config.yaml
n_layer: 9
d_expert: 96
activation: "reglu"
moe_layers: [1, 2, 3, 4, 5, 6, 7, 8]
balance_loss: 0.000787
balance_bias: true
router_bias: true
n_groups: 8
init_std_router: 0.0376
vocab_size: 8192
optimizer: "adam_variant"
lr: 0.00101
beta2: 0.95
batch_tokens: [65536, 131072]
dataset: "wikipedia_en"
Below are experts of layer 2 (counted from 0) of a mixture-of-experts language model. Rows are named router (the router's row for the expert), gate (a neuron's input weights, with its number), up (a neuron's input weights, with its number) and show model dimensions 0-255. Each number is 128 + 24 x the weight over its row's rms, rounded and kept within 0 to 255. Numbers have three digits each.
After each expert's rows: a language model's description of what the expert responds to. This comes from a sample of Wikipedia text that the model never trained on.

# expert 20
router:135179091068158140184139098099141150124119133151167132116124124103112152150123150159145150126151139092090141117101100126114107130149141103131147111121121098104155174140127142168147122140136128153142116154161063099123133133130162105109117119145091138097135078136122110129088119193118094151116134132158116120132143130123123137091151130147111150131133128115137157123100077126119112086151128149120162150173127156092130119146147127146132091149130114125106113119145113106165146101130137092113086116138150120143133144115179122125150077177125115105139092114122104131117132138117130137127132136150175130111088126125079145173112117156105152113163101157093153115126179151173146099127147122140118092151116057118137125137107127126102117128071127144092203106099130133175119119124117
gate0:196128086127128129161211117125176136149126116129108143087123083124144146128111127146131122027125131137153126127148132133125149144131121095190148133134182111131129076129127116126126158127112154130121174135128153128110129113129132176129134152131110127138085163131131135130114128131142138107159142127161147129130128083115085113096164141124116104118132162126111114138070144128111137118132129127131128118162128106105128059132134110126165126153136116058103132135117126181114128134127128093111153142084171123145130138130128145135093101129096072096127114137126124056145121145140132129127152093133129129129123129118111122125106162127145079136130128128131133124111128140128127118141144094128114120114172148168142130133116126129143144186042124137107165130128137152126088111158182
up0:124148110135130128208127104134172128129137096128127153138119127100128130127138139136134106146144140059127138128106126073179145148140136111181127097095153147109103120128129118128162209114138128133132118118134113144123128118139131135166128141121051119103072178132129117143118134137134128126112110128158124134131122128152107129083152128124084097134128160129106171123129098125147127135176119128153124129148126131149133093158119103176142137192198131131127172135121149128058128114125129138152169190128141128130140150132160130129125126133131128127135128128112130126107153168128160129118155125139128128142135130139129123121124131063112132109120112146134127113153184161127070119105177056121113124136143109131122128129118135142104171188162128141103144068135132139130117086149153
It responds to: Adjectives before nouns, especially ordinals and origin words: first, second, former, new, local, British, often in sports careers, e.g. second team.

# expert 8
router:127160120094199128176129123081087158138137155123155134136151127133119126117117107156148073139168164126117134105125093114079070138139102133155124130135109138142127164176113144214193136120179100113143115136124045131145127159136156120113119130165106131110140134117105133134104133164090126145138136129159100120143146093132121112133130136125121117102133130107153143108121143122131084122118114137118166187126116139139135073132162149117130114124141168117143114143129115106170139109147121132141085110123156161141189132101150118148132123162154105124108101099139123099095123168107148117150117107098161105120094151156116127113128143135137115112138136146086167102120138119110148053110166111119141135096095093125115156143126153142124089145083125129111127126112102127136144115122118
gate0:125130114076133127128102086127126133143126223100127122128114106128129126145125105135122124127135149163132168122102120128140175119129144128133129129124171123104085100109123125132130126131104146123162128171114131124127165119074131092114117127148106129102137144125123141123147129127129142158128118067108138135130128043131117158119129176106126127115117132174130111137126098129122120103129078111124150081100152121127124128140102110065128125106148131140128119146069131128116131132169142112095137128147167126061150131129150104128127118182158133195132141128109160129126132108126127131134119135128127154231096094124123145145137128108122139124137117100130126176104133161126134094137176116149130126129098113128128128172127154155149133133164200126126130160109097086125199147141107
up0:128135134137129149118141133129128128124129035149130129098158174131134119129154125086134154116077119119122103103142135128126088127147097145110157132193111160144153133146138134124141124139134101143081133131131128125128111113168141129145131123130129126141125090136128115132127127122128115101123134141141110104124125180124147124181126111128129162162120146108148169111129140103130131127148153153140098140149110141128124157108172139213163147146143117110129144124156147105138128122095101137132109131098058128196108132172119157128130146100085100109089119120118123149132123137131130133099129112126111089104168166128118113104096128138099130126120133171110128111140126116166107168087050175129094125127166158143131159076140096112098129127136077127122109078145157173127057117126160
It responds to: First pieces of capitalized names and words (U, Le, Re, Sil), plus 20 starting years like 2022 after dashes or parentheses.

# expert 62
router:117144116060208146163124112079105155151100173161161151112105089148149132070112121174175130124125103123125093103134132149112118144152072109126101137109112150102124109151126131168149133112192120135136106119096153110139121157131125142136133137137081116130133120124123130111090104159109131172104105112193100143159147128125114114106149101135139117147135139141146126162144090087102111114139116124100140149161105133131141129190124149135124124124101099116131143158126148159148140116146124131165093112100146129154127116107146098146121109152148131134167133076137104095140141129081154128166187088069127131140086123132118128144124133096137113126133109149110174125104138141122161131128103116127125140100100091123144118171098137103089120129071151139095140130122145136126143116091120
gate1:128077114082151124128123126131127129090125128095142123159167158136131125143181105169131120122134136174104129128121127058124147132121151087142161139121093127127120153150178074131144102141104128134148057138122150168129170110115128134123142170124174108128186124154124129127147149124129125123166127156177129131128132129113131128125136139126131181136108108135147122146107126120126078116136118116142149129141122105104128128157129077138120135153168172121182123120114130128131138128156129075118127103100148098168129115114126104129128126147112056128163133128094077045135130112127064137121107139119132135133134136098061126117133166128125134136124122086131129128139118096129126130120146140112129132117082108128099121140128158171125159117136127045074130119095129151138131104118102
up1:130128145122097136130176128113140127146153127160128124091096117098086140069137131092129147134103092100126128129134130182128110120132133145102120112150145132177128096130111165121125126130138084130099221107155087078130081127136151121131127113176118132123064130120135164129107124137128114144097131119102139111131140139129106147141108137112134141100162133133132127122125127139129154142094121145119116128126139144165128105078128180130129081124126088143064132132117127126121128129103127140132161158123123139095127142126123119125113135102132154127085118129129128235112089159123215128128171123141112124159154111143166146077127125145136127106144126154130139143127128146096172145124130127102125097142153121132140158131138128106142150145141127183132123145135124123121061171128189
It responds to: Prepositions and adverbs of location or approximation: under, over, within, around, about, almost, off, before numbers, distances and coordinates.

# expert 63
router:088149090063145166184129130068134169157107164113145127134145129105109159155147099173168138106130130119143146104109129153096107130129115125099104123148137140133113118155102165183150132136180127083133152157127155147166125107100151111135114121174102112101156104135137137130110099138108122176144091142119115135104151155119126129100133130133099118134125187127125138109128092128130098109136127093110136148125140100102131129173147116119121084146136116135119097117145151130108135082114142126125075100086085116137145095093134121137110104180142117135123108089100113124096160128138112135131170168118135087140140126173126109108158152174131140142149108165132143104125184128111138103134133139118100145109085053122111102135109144121151157111122140151100158139158165147160150116118141
gate1:012130155128081129128112120153169123125123128129084127128114109139127127140128126144172165126146145113130109096157142104111072161142129126120179128142138155132142113147113130117141146106134158120143114120128123135146073111163128149114126143152093113125137129122126122128124089128117121114132134128141119184107126160170135125120130114109135092136121144126115137125122117164124132127150141166130125146154157118129196184184127109135090082119121128123140121171116128135135138133155106128166121136137118099139169111129122142128119129138135132141179109123155131104124127113165068140138142147131123164125128119142076120128121130130126128208144127120128145134104107137111158127084146115123113171077096060197113068128131145088082136129130147125128131126122048128105114126130121
up1:183128127130151133094127127079060116127122127120131099129137132213126129133153135095126127111104158133128177176163105132143107127092132155127129127124128087127126127144128118154112145157199097119159120134074130126088124127133128096141125127127170122175120087135092120129132211130116165155122074127130110132136139122112143138143139128139133125165125129118128133094129112124128187124126087108123121119084132126114124132116130128136156149120128128120143188052159124138133187122082129145097126124163135145132128131135171132120128128120127129128122124142134109060153116140141144115131126132127128127123127146075131104158126135128131140129116094152124110138145139101143099122127127133137170170202130182121198185127127128140115168133132127111116133130128113129168171131131129
It responds to: Opening parentheses and brackets before dates or notes, the second $ opening LaTeX display math, and spaces before numbers in tables.

# expert 9
router:119194084065167170180143093080149141158158126165127122140116124127153140119159045173119129117144115080153116108136139146107136117118115129144147129134130116115147133151122161174145130129148159179145084123133082124151151122119134125111101145125110123087118077091145116128144080122109119180138090132149122137121182114093119129132088119148098143141134149098187113149126076114117099130149114110068132136140115127132170174158140106099106121137154142117089127140112098144163150137144132121142095129112123103112182156121129107135119110138140142145153079103128127096099109121133133122120156144106140149133103118141100137146102148147134113123162107124111132131134140165186160099118124125115126121114105090080168155150155141153113122130113133127087128119122142115140143129114127
gate0:169118124128127129117128130131132127131143133128075106061129129131128174130133128133127124173146130128152120129128132157129126128126231153113127141160135119130127103108111129129125119162140174191121178131103172129121112160174157198052124149153108101126144077129162152119134125104145133116151125132127114155175131137128117125144130136128107037099102110126134130123125127126121146139157131139117104157163137121146131125091148131106126095123107128135126106114125109128161126133135157096126115142129158108131171089155145131140128107118117110084143140172155128154177097110147126080075142128093123138147129149134129129119114137129134123096134136128128154132146129128122139128135131121164194115104126188123130136112121124120182094168129086057130096130122126120145096164130146
up0:117145141130127133125103126130112141127093135130127112133150128130093133142100128125127167141144124153108109155127101123106128128128158118130128130127091142127145160121029128102135075087108088124139116135139145131136126109099145132093171111104077129147156124166129162124134130210157129132079138128133119124166110150136119124127128122123133148120102125190114104167170137130125142125111129126170124151154114141111118126121114115127127134114110102158128118128131128155163124121115087128136131132133076176172121212154100129193217150122130132146156164127116188112081156129096140112136130147169162119129116111126125128140150120097119159110050120111119120128112134145129089129124092108165138145149153119126130123113129108116138129085107162143091146148153130131100137147163159
It responds to: Nouns and agent suffixes naming people by role or kinship, such as member, player, cyclist, skater, sister, and also month names.

# expert 26
router:089181071073183153185112125078106136146142155140145136134116118104127107146132110158149146142162158112081144130105089158116105141129131116157116113125139121129162161133129090174165102143181105137135123162117110119115145114141129114116153142130079113093111115122105117133118106171113133173077102159138106121082149123109112114111133117148151160117166132123131140148138099114181096100135119162115169114144119129119166148126162156136114097140120134162124116157105112114170142105106114113121098122114112123154166174135141108121129088179123157124158058103144096113090135134114108163147143152134156100128117145116119135133125157148132148127163103162131139145143181142180134141141126098131110121144119056122142127139129112121094143125115113143095153102112129137157142139149106
gate0:167116135129187129128133142103106133124170113127097121111127077160143150129127092127128133135149128118123127094122128136106130117166141142129117106128165126125129082142102136169152165132216117126125130141132129098120130145128129133128127154168105054168137129151151149130130123149136119166128117115108148066137123102105135064128125214133139125121130133093128127126127125122181148150124149151086110128119189130126172128068143133164138165093129115145156135132095138131131128142162128131123095145140121130107140180132105149128122134127155119137054138129113123082141101160169140143121150119133146055135126120159108128132142182079149147072141086134131128093132123126126129128154163124132128160135128125129127136114137139136163131141112143123124170106129129180127083151136130
up0:142114128130099128127138130138158128110097131121156140120128147099068118133145147129127124121101127122109092149132142051179129137140144128104113164127132144132097133114135128108106128130095153129104142119130131132159092109123127133128158114109117125133208141136129132110128143064119147126168176150128101107169155129139098128121127102101115155120079179129145125138077120093066142127088082101185129189126074132128090129126130092117127135129128139127123128119120109144092103127129120107132128119121168151127126117107129125141132128110124131127131169128134135133134148114137134114166127137104134172152129182092149087067121094169130123153065149127114135124128126128067137130074083169123163097129089111130129056133124102133110125129136117089112112134127139105144144080104152
It responds to: Country, nation and demonym words: America, Mexico, American, British, United States, U.S., England, India, including abbreviations in tables like AUS, PA.

# expert 51
router:108119083046169172160136115096137150129132132126138118111102101097131150118136092178178126138131144096127137138103143136095122125148114111157117132115162130135152110137142149215175169126172133156125121141129139070115121141108157098151122127173118137096115122099173149121098109143106127188131116127125123134134140144104123130113152102117108106147142154093152158113152099118173125138153100097091158160129130147114129107120195106144139096144114152120105120134105142119158149085078156128134096134126123136137200126101128118130140086166110116147141119100128105115121147153130171117119145147133158112115146132129132122135122142153144112119097102146104162097158168163133148158134141115098145125145090068127144113134155142095143150142115111152091138129161163127140131116118101
gate1:117123047086126107127140115128117141142145111171159124112125137136154105073145134144137141130144098111128146153214169128119145155096124062152123136135170118111107114166095130146172140153109111157131123126080161156100133070113116129131135129126109108130116120133124123080140141128135134129097144134159100099128136129129117153132101129176107145146204091082143135112099149125130172143117129126163126150099166106085128129135114130128124133095121110128119124124130108094150139110128125065120142114100107123136120143107127137167123128130104128114062155127137128128146133128104114097093108162124108088170125108073128138090144125127182174092163119151113150201140123147139111112134127112122123128130149090157095134100083141138109146146127114116124091146141142137117128106140142
up1:124135194148137152131128138118128128108128146076089146182128099081069130131119118122099098121128182148072099102034127135164085120148137164124144121139073129135174129129142152098097130109146142116122138146129122124166128132151128100074111126127130212128134127124146142128158126120124130137121105128122122164138135138128153117118155126088160109123053176138122128141130091092107102104129129127094129120179083144164143131112127130129129131145125130130130126131134136146102125135120112143131096146132129139130127098158131126120136125111161134170151126114088106124125128112127164150149136095127124167115125167150130123133124131092126086138093131125130128053155129117101185128127139153134089126149111171120140101143179119153138117121116186139130128105085144131164123127105132
It responds to: Bare spaces, en dashes, currency and plus/minus signs in score or statistics tables, placed before digits, e.g. 0 / 46, NZ£1,000.

# expert 48
router:126171095076198174167122110108101163115110119166126109128117088124148109087107116153181140125144146133101109123126126162128086107111116094163131153122127120089128157136096113163165140132184115097142110133148155109136111114147166113106112124173082096140108105115091118103109126152118131149136079090145129144132165120123110110097142115143098133103142135115176114112099105116158090126155143153104183141120133125082103174156106119139116105122132141128129112112147126130158129105144126120113110106129147153147144108125106123124118162149124103133159115088138118115129098176108096100140189139120153126139123108148122136136128138109165106130144131171125156091161116140115174053133124119156119109130104059145158119143145118099105117146081147142081145103127136121124135140132145
gate1:107113140130094131118172088130126117137126129198149127126129076198099122125175121131129123061114114129151131143115146136125150128155154116144128191045100142126175087073120135126142123139052124126177153168123129141116129107133110129173120125128155129126139140100103128158132131100126156135122131106118158178132128118140140143126183124135124096206117081128097146116093123130121139186149154122121132099122130098125128142131124112126145130099092138106086143159114134126145126139142202152159116087114178126128128122129100137148143129138132131125129127119148106101129130135121131091128108121128165122086131147126142133143095155126132114129107111103132132121165128128139122135128099127152078130133089205147136108132129096135127143142085093135113122119132104127131165123117127
up1:128097154139088089095136150108142141132119128105095159137153129136140166118127178116153117174128189101121121134190127149173122126125131141117116050129127080139125093130127131082119140174138127139112132099137129128115121128127124201160167127094146128139175140111184119099129131138140146097145172128111125138192133170149151134127123126130151114116127133126139134146129203128128129091128122120160121122149092170127128110131128128150127125129123114139072161121090127120120132084138159138108131127136131127130127128163134147118128131130113096116117139087135130192125141124168154130083172126130117129165100113179189126132171131154106130115114096128130148126098118102108100128101146123115128158113130110134128128142128082133170135198098120132126152123158087175108122125149117
It responds to: Digit pairs inside numbers in vote tallies and tables, like 96, 12, 00, and clause-opening After, before, while, until.

# expert 40
router:070171100117176148167124131084071164138132151115130116138132118126096123143122132178146118092159109105110106097126122140097109131151103109130153108180149138110133200181137140213140151144136102123145143121124084105163129150121140074129121111167108112121132110131120112123081069177140110143115095127135112104117142124117115119119099122150128130137123146107175167117097096092092112131122119115124113131121124131139183120142167119137110048123142165135136102181140112108136137150097125096123106135127117155112170146094173126173111094138124135149143104109124113092118150149105144121127133136129117146107120140112150133129125146120124146132139113176108154127122144134119165093145116096126130130106114127130120134181130135108129121169075137139134114131143159159141136136088090
gate0:120121169129160143127146137121128146123107127066118108088122124129133120142163127135125100104154098151093102096133124127122147127121164164184099101133128130129166128143118105128132131089132152195127120159114117165168154160180182102140125113121138154131098131141140126126093128129162146112090125143064116142073150118129143150106120141122128115104122128104126117127121153105127195112155183103120168110106135166122096139126149112080118080099163101131137041136120138134143131126127131154092134155117133135121137145134120114126108149167160112138150114115059165174119121056127123159150108164122128128129135098122139127113126119131119152100129111128128118126133124121136150140130128121133193130127202128140121150126126109138133153122069175120120147173124131135156129125109128
up0:123126114133129108139127139148125149117082048146127153114128204127144126093106101119118126100168132134128104108117122139141127122168135104138164136133127119100188161116121029112091108104125116126142152117183134175132133119128155136120156172130131132111158152118111128122102137117129067139116112141125132122150139138124128126096061112128093128128136128108120085128120150154126185129124139126086111146130110152136070144051130063186115126131126062121131118144127106105143127123106134088125131094123126129106088135143165113122101108148163164117128092126147125125128111121147129127129126135128131134129122129128131148111155126143111081099127092139117103133093130113118126155140171132121125118174133118130104136089099133128087086179126106119159095129122144136104122147101099
It responds to: Opening syllables of proper names and foreign words, often capitalized, such as El, La, Ol in Lolita, Pod in Podiums.

# expert 61
router:138190102113192144160180129086109180148105153129141127107128139151145177101120084144155105119158142145098104088124162114118094122163116144163157130131124122155118123159146091158160124132123128106135131128137120109149100119060144131111130119148129096114120126159138111115110104130131131183117073109130111129154184112078118124131160167136133146108122118078123157149124081126130063114161123131092185173146127152112115134099132139134127091134121136150139131142088141133161094127127148098138105149132132152125158134123152109160157076157151154134100148097150124105123115171146094103115127141113144094118117129143142113126138122088129129135131106166128170094157159160145164095136134139123114103150125104157101136122154128121122112087092138154131165111132169132157130156142111
gate0:110124090127163136128125115122122152228125123127103101128120101176105144136180128129127102148186145100137139128161119133135134151161126125128151120124112116116151107178138119125113134145129151128178128133111131149123133124141129153131090113126158170089109140190100097093119109118153141125122092142126113130114129126144146139149130177108139126123162118100136115200107113138138093109122175143142196162136132125105116148111129126111129092131167128169088125140144131127150170085127119175120089133122137176177135128114104121219128133097168128120160128119122120120136130151161128160124131128184146124130110125153103136137166161165129134132126103130151100105097148098126125095130115130118134120152127122121136128176140123128121113139069119104084128131114129174071117121116127
up0:130118163120113123128147129138152122096149190130140182128128162108174125153079124138125193133082100128119118124098130125128150118118133133157113127131126121144125166103103149137162130137122099129090103142177135093144134159132126105145148098128112066138164110089148138156124138133123083142121152070145156131175132129131116135162123110157071102097100122149095136056138121134117167129129102102101088128121105153127151124127126144128128135111092135089099128131124142130101080153107154102135148111133126084044153117141139135096131118148060116160125128129158139127129133088108133083133131111114129119131151139098155119101110125074143115130114175103095130128174128151131131144163128121128098129070113123134097129093111113143127149125153136126162132122127128127199138128125128
It responds to: Table bars separating cells in sports and results tables, the dash-semicolon placeholders, and odd word pieces like all, ru.

# expert 7
router:099158058073187175166133157101099161163153155121165091130155096139134149103155112168148151146144141104109124124141112158114103107163112145144112128112164110075159120168123139171138155140173103138153115096120081116148156140117136126103120120178078110122129090129140129091122105113131145184109091143111098108140152111088111116153099127139110139124138131085171153155138103089126139136125130096102154134135132156085170137188186133112123132156144123138122075149104137111121115108120146105100125140109149128086166124128150121139098104161117106150160122091143134090124146114116121091114142143122166097156114154122124131130133152155147138131140099159103116100127151127124144107152125104126102125147147102112136127122130137133151117141093111167089162113127141115131165141146134
gate0:115122145109128109114136132081178147109151158129124127141103096128137131125129120128127125124135133119128153116172142153125147140122179145133145089128126105125168119168131155128129167136148185127122130174100151129086122128150125129128161153197117067132143127188150133131132128130166145127092176104119111129129136110138130167149126118120135126142126121099050129139062130130101163122120127119117121100112136134113134120129128058136132092133128112063118098111180141112127122134116155130090142132132124133109129120129104102111137140132126110166127121121128137127129205101209144137101127057078138128206155129133111097134124131176102124118097137091130126118128098122107131132155122127084120136128127131126079123127116114111143135113096159141171130133190135127123122137133135
up0:126095129134168142126150131150113111150142127109132129090162124126130113128092169141140139126123142126139082139081131122133125118124058112118128136198142167150092137088109102148125088066141084130131127076152128098129145151132133124091076131095149118124159147101130094119133141160109159127201093153152130117133133163129125112115128123113091101084096115154176133121153127173126100131165161129186141141156126128130126127127142129122128146131130148162143159156098099129126134130092130143128128113118139118153132137129131150137118140106127122128123133124131086128115097150130130131128127170167122140083121102121122144108133079101163100130144106142120131110176180109137147115129155105193164127090109081072129147142180137138131108197155126125106113129100122136187122128130126
It responds to: Country codes and field labels in sports tables and infoboxes, such as USA, ZIM, FW, plus nouns like Award, announced.

# expert 59
router:098170126102170116203139134108147143117119170154177125128104107112166114128113123164164147136141124090112103111132134114114090147134120090133131160107118120102114169157123125217179099129177121082126123108156096105168081137150116082134122125161097107084143114141122137118106121165132132143171111114161135079074106132119129144107135142150095139139151134076176141147111125126132135138164111115075156144131111145084125115127131148135134102110147153147111101139112117147117113120135116134152087130120146125139192120108150120122103081150142147130109085073141101114139126138119108120104120153114147098137124146147125159098126134109115120146134124139122140116177158128131162103168158146115110140100106085095123087139115160148130145149092118109096120108120117122143120136103113
gate0:138137149124127135127129133100150174112136119136186129125089128110151094117137116138109176101124148131084129098117056125136128123127130124101099129141106129197171108120128113142156112128130128128082137106120095127125147163159112137138129085127107092101139108126128142160109127129119146134133099156183140128182133133094105157126129130115144127131140112110128136133140078106128127105180124132114128109143142112130129127097115130129128124141138115140159117142085179189126128146136143129102087125127153143116110128142129162123104106174137120107113113129097107137030182121083104155190123090145153129162121123161129155134140172162126129092135129064115142126054135130125136128144107128092098176128106120141108151146142101169107126095139114150172116103143134115165127152128122
up0:071093124128124140162145108127065127135128149126087115124129127110130187159124127128122073110144099123154149144129168149113093126129138129152144156130135123102107128134152143127090130103125112156147085134121205138138132075116129130126077129132127141135106163141096122122139120127134123120109167128097126100118123126112134124079114127165103131148130138131134104119107197127130148132067156115137117141110129113109128134151131107138106102121119136136085128135148105090129140088113112125123171171118127111137144143135125102126124153094128134134136145128124128130174127140157131119083133173094055127127083108091131089105122092110184099173126124140125133134147127125125110074048160134143130079125135136132121129115126111100150137177105135127086158133082081162130123070133128
It responds to: Table cell words like Win, Loss, Majority, DF and blank cells, plus mid-word pieces like h-at-trick, names-ake, mon-ument.

# expert 47
router:111188081099159176177136106074151164139158114140160136114117127104130118125143094157123124102185086138126094113128148169129109124163142135130137115140158176105147095152145168176167139140159104122137134130129105108141115157152118092120138151141123092117126123147130125092148124134146127171124085118142145120143147103113167152131122126122131100137161158109125162117109077123126118142154122111106157144138120104094163140130199132095133116074144107119088128169137101126133159142120138108123098120105134125110159126100160098112118108137141120156125098085147111145133133153134162139150164098098136123155071140134139127119114100155140133157135115118131124116157121170170166061129118145106083092136101107102133131155125136106126135109096133153077159088146143133125166114140093
gate1:120128129127129136149165042109185129128124110134146166160131122124132128113131123116110128130149106116128129111130135174144142138127131124127156130129121148119147117133128130087147197153126128130123140132126135133167119110139117153145099155118136162127119104130115101128179131042140158126104104135118083120127171117093109149113175146131147129135138125111126071141079129104109131129118093114130117128178162128081182133128107107128204137130166128146120127142124147138149148098139111128138116117146139125149113134129071110148076122160128125154101130149067107134129120116130127115132143140146077113114156066122100177070104129129142135134134136111178127118133125146146128135136152162127117127128150105125117113104147099128160128152175135128129184085100197129118180101145138
up1:118135176129129105123152127138150133082136129085134085137098129126143106122118177142107128104141098126128113079130096115089119148099161132165083127127181095159145128131137113125097126122117161165129166111132139135156116124133133131117145165136132131162120126119134128174153120119126129145125127131126095128088145127099097113077141148128141162141119130111128117141130127123108093127133112108127071128122164109138128175135126102183179081128177151132117058147125119133146172132146104205138162135136133088141141126162128129128097111152142124124157121140108125087125133129189129153122107145125107154165138118143134150111129124094169106130128087146126142148116130121127129110075126147087126121140128132115164109114113090127134128066138159106140180145103126101123127117026161
It responds to: Word-final pieces forming nouns, especially er, or, in, on, ator, as in pitcher, trawler, voter, Ugrin.

# expert 1
router:111172089086167125178141145087134169118116160153151132146095132112136120133110112152157142120135125146077129121145109153091086125122099125165139147126128141135118177146129156229143130075141074112115130115115097115166097118120157106127155129188084134096133105134130127117110128132126130147113122139151110104116156134139120120117142150116112150116131120093172166097113107134139104111134090148115176159138105147127137124132147152131125066136134176127146082149157122085172115118127125119124084142105108146143149120134135092156131093122122134115129098091137135102108136159111100118100153157088177150107156164143123127134133146103103122130147098154085160152137162148109149095147153126101101083135102095123103160149100143127115127149111132151094125132139140121146129103082142
gate0:119137135131127126127128160128142125088179135106078121059105132116129133147079116145129167132094149121152134131127130113127128153155084130139055148148120166106120122068127130140161117124153139117101137143152128115169099136110080142125124139091068140131101127129130157088103128152104134122139120154116129129082139135127069116113125147156128127137129203111136128128134145131163107128115108156109111135176136112124095127149144179093162083116160149125129079136138125172111077081107128134126104128136127124081140142138128154102118129157127123174127117149119139120111125131100132126127138114130068160126109159098129143076144118164154112118145170124132131125152126131120128187130138139055119126128138124150050156130151167104123148127140119158155127123087138116131104124125119
up0:120124141144120123150133144074165131099141145106130142104136130076145126129096128157177161142135129138136111091120128127133163155067108104141081186117119135130107122128118120149155118135110145089122154176128130116123117142125143123140073181132091144120142105127139154122096124131126097122182127126130135108089166168131146121112168155128145137184128203116132134096126124143125088136127079129128113133130145146130098155118162187121158125115142101121170120132142166143110101114108143134133126137129143144143151147128129128110143128128128135131135151127092112126117129127078116166116105097154127199126123160134163155080113119132125100135156107153201135099102128134103125090139207150098110148127115128125135150178125126057122150137107122151131128118119137159121085117098111
It responds to: Capitalized first pieces of names and words, often after a line break or table bar, such as Tr, Ch, St, Dist.

# expert 13
router:097193097058144195193141089082130154086126169158143118147107144110145123114148091199118128129132111114136118126151093151104129103126139142137120143104160129088116141171123113169141101126148135132114114125140112119108111111127139123120115150167109116092143086093117134104094108085083118175138094149148120122130142130098106149117110143150110139130146163108168155140140079088106101128174096087121143149159121125126173133181172105094125127168155129130100120131138107137151137091117127110157108136101124107138162154105147138158112103160135120141143114125146124103122112117135108118157123163085151128143109147125096157128103165138133107174153105147111144120139129148166161138104119127111100109156138098095129151144127113129099137109117109157126162145100152101141150109131141
gate0:082091107130123133133128125128121117128129173123128125129073130105129126141056144127127131128123140152130081151129124130089128097129127133128141080122116127122123184137123110127128103117120113127127122160124128130130125129135129167127140108124130130128053129215102127135124055111095128113126153120126133185136128116194132131133126134089128098137127180109051128131122132107125051116155122132131113110130107139153094119128054128132118126128128144127160156138122146133118164141124125125130142129117147140151199110127128127171133127130127143201159124125124153128149137114146085133146110121121128129130129130107162131155129138079158076127109161124160128137128143157060108134127078124123121137137145197129127127120155129093107145122093121147139108151076120095128127106128124
up0:127151169155128092134129120124133128173108133186112131120212114125122134100142118115139178160141133113110128127129124136130110172124120110131132163202111128166149103104128129128111148102147131165142124135144121130098132130103128075133150175182123125165147150089134132114155168128130104188102112128117127131118170149122127115123130121126130183107130089144136176127148105132109148151133145131118126132129126128119146160126170124128136121110155109154130100118125120130067132127122115150127107127152146137152095130147131069118164141118134133114087128136128062089129124158120143127128133192133125127133128132130115127127125106139100144120128134158131125100128130065203126127129153130127142128078105083105148125148072128186157126135182130102118208116146141149133145154124134
It responds to: Plural nouns and plural suffix pieces ending words in running prose, such as members, people, studies, ations.

# expert 3
router:105176064075144132216162139098117152122129141146147144122091116090152126123136101167157118126159124086102122093162124152096090134116133120131109155097162117092134162138144131139157143145154103125143115125131123123161099112112159092148099135168101131092138093134135112128103108148128152170110126102145120120128137125149120125133145127115121141128126165104157121084100093090096130143148115089097160166132135143129156122186142126137118134136174118134118078182114125110148110104107140127131109152136141143128171174115153116131071071151145068131158117102135103099106133110115076154098141122117133116125136102130083153103097104149122128120148115153164142112138138116115187143101127123110093126132128100100154137118132144146149118128109108160101174136124146147155144115109117
gate2:113141118135129127134128099091175122132129116145166126133130127127129123087113116164094139148125126082112186084119199058114128126121122132124118140129099139087168128130121072128131157141126125129119126132047128149128141104130163135148090081071128110163109127131135147128171148110130136127117130128061144126159162127090120129179136117182143145139129095122108148157055121096130148127107133118101071129127127104121136128184147132101124135100127136097133121123105081127128145175110193106091127122115128138073139141132072128117121080187071126156115137138100122111154076123140109155103138129131128177134127118116134121122130127124128145151128128127139129110134138123118157127124161112131127166146130106137128116092137125131138132128114117178121126118138128104098152105126126
up2:110123150124128129182136129094165130203088129172115142130170132130106100143105119130127168134122142164102106129122128148129151143146073148135131128128139130150124135110127129128130089151126128076155146130162190163143133137131128136111091117129129090127134130136130141114186135138130143137127130114138127126132123125146129096127125128071136115126128126148063128137133127136098123124103128034149117122125072123113141073117133134124120091112107147164127107128147104083097164129104122129125154161148122121160185115095159131129084150129130188150140129147105121099152142127126126125118106083125148171090138128108127153128127126090170144128093127138170171180153143138106126133123123060163147134128128125129132115123071079127127128139106108144084185137126132124133089115157116
It responds to: Common nouns after the, a or a possessive naming works and groups, such as film, album, band, show, plus own.

# expert 58
router:091169099037153166146141113102121136124142140143151118139119117149127115085151091172146149127120118097099134081150108124112084122140150118121136112154147137113124118138108137221139109141183099160123121146127092084159099135114145129146099091154104134094097135132155137108101127097090110160111145150135133112161136106160099084130148141122127141109135156138122132129099111067118121107162110138110155165128123179134165095126166147107113101142142181121139110132123128133129139100148166100155112111141149165113154108130146120185124110138168109152144101111109082123104124145117160130147119163113146148108144141110102130150110132106125141108139074158127167127133145136118166121130155159137146135146071116121146160133148154113113130133122137112077174141095120126146146128133138
gate1:089123145094107109134145108116151127102154133138114148059067105163125122133129128126125127112125111113180155103133108138149130130091192098128116141088161160131126111128128113116144129098197162129123124127128132160127137127160102108129128128126113154118144128105109135131108135130083132089117111134125137104117135133131083127079126125124131135138109130130135078139126164155128109122161146140133095127157126171137181199164129101078207125129131143126166062125132103111155122127129174113129113158126153098143135137119140185134142071128135122128065082127145150111104132162122149128132138115129120128128154155141108141128118126134128079123134132122142124152129163127154128133136128126119120135130041130134111165163103100129154119136130149126126106114128083140115126047125128
up1:101131099127120123130134106128187128103149134134103130151092119137129164134153105131128129086126109124203160092103161203127132150059133144103131163089136135128139127195123127115166086084122141134123141125132158129122128161089128135160097130130094145136127082177130086115148134108117167141121156125141132123144111163128148151157136162163115107141127147120128094108181194147163108133130128137139133110144179094171131160110137093158088132142115131135080110137128135093166131122139132166124150138153149141107128135143163141112134148130121119198164137130119125104139131118120129162126124121161074146141131108132116149124140126156129104130093120148127093127121154124098166121129093141153113171146146127166130185089144124126138122183124161121128145122128106112149136138128098
It responds to: En dashes in year and score ranges like 1900–1991 or 15–14, and the space between month and year.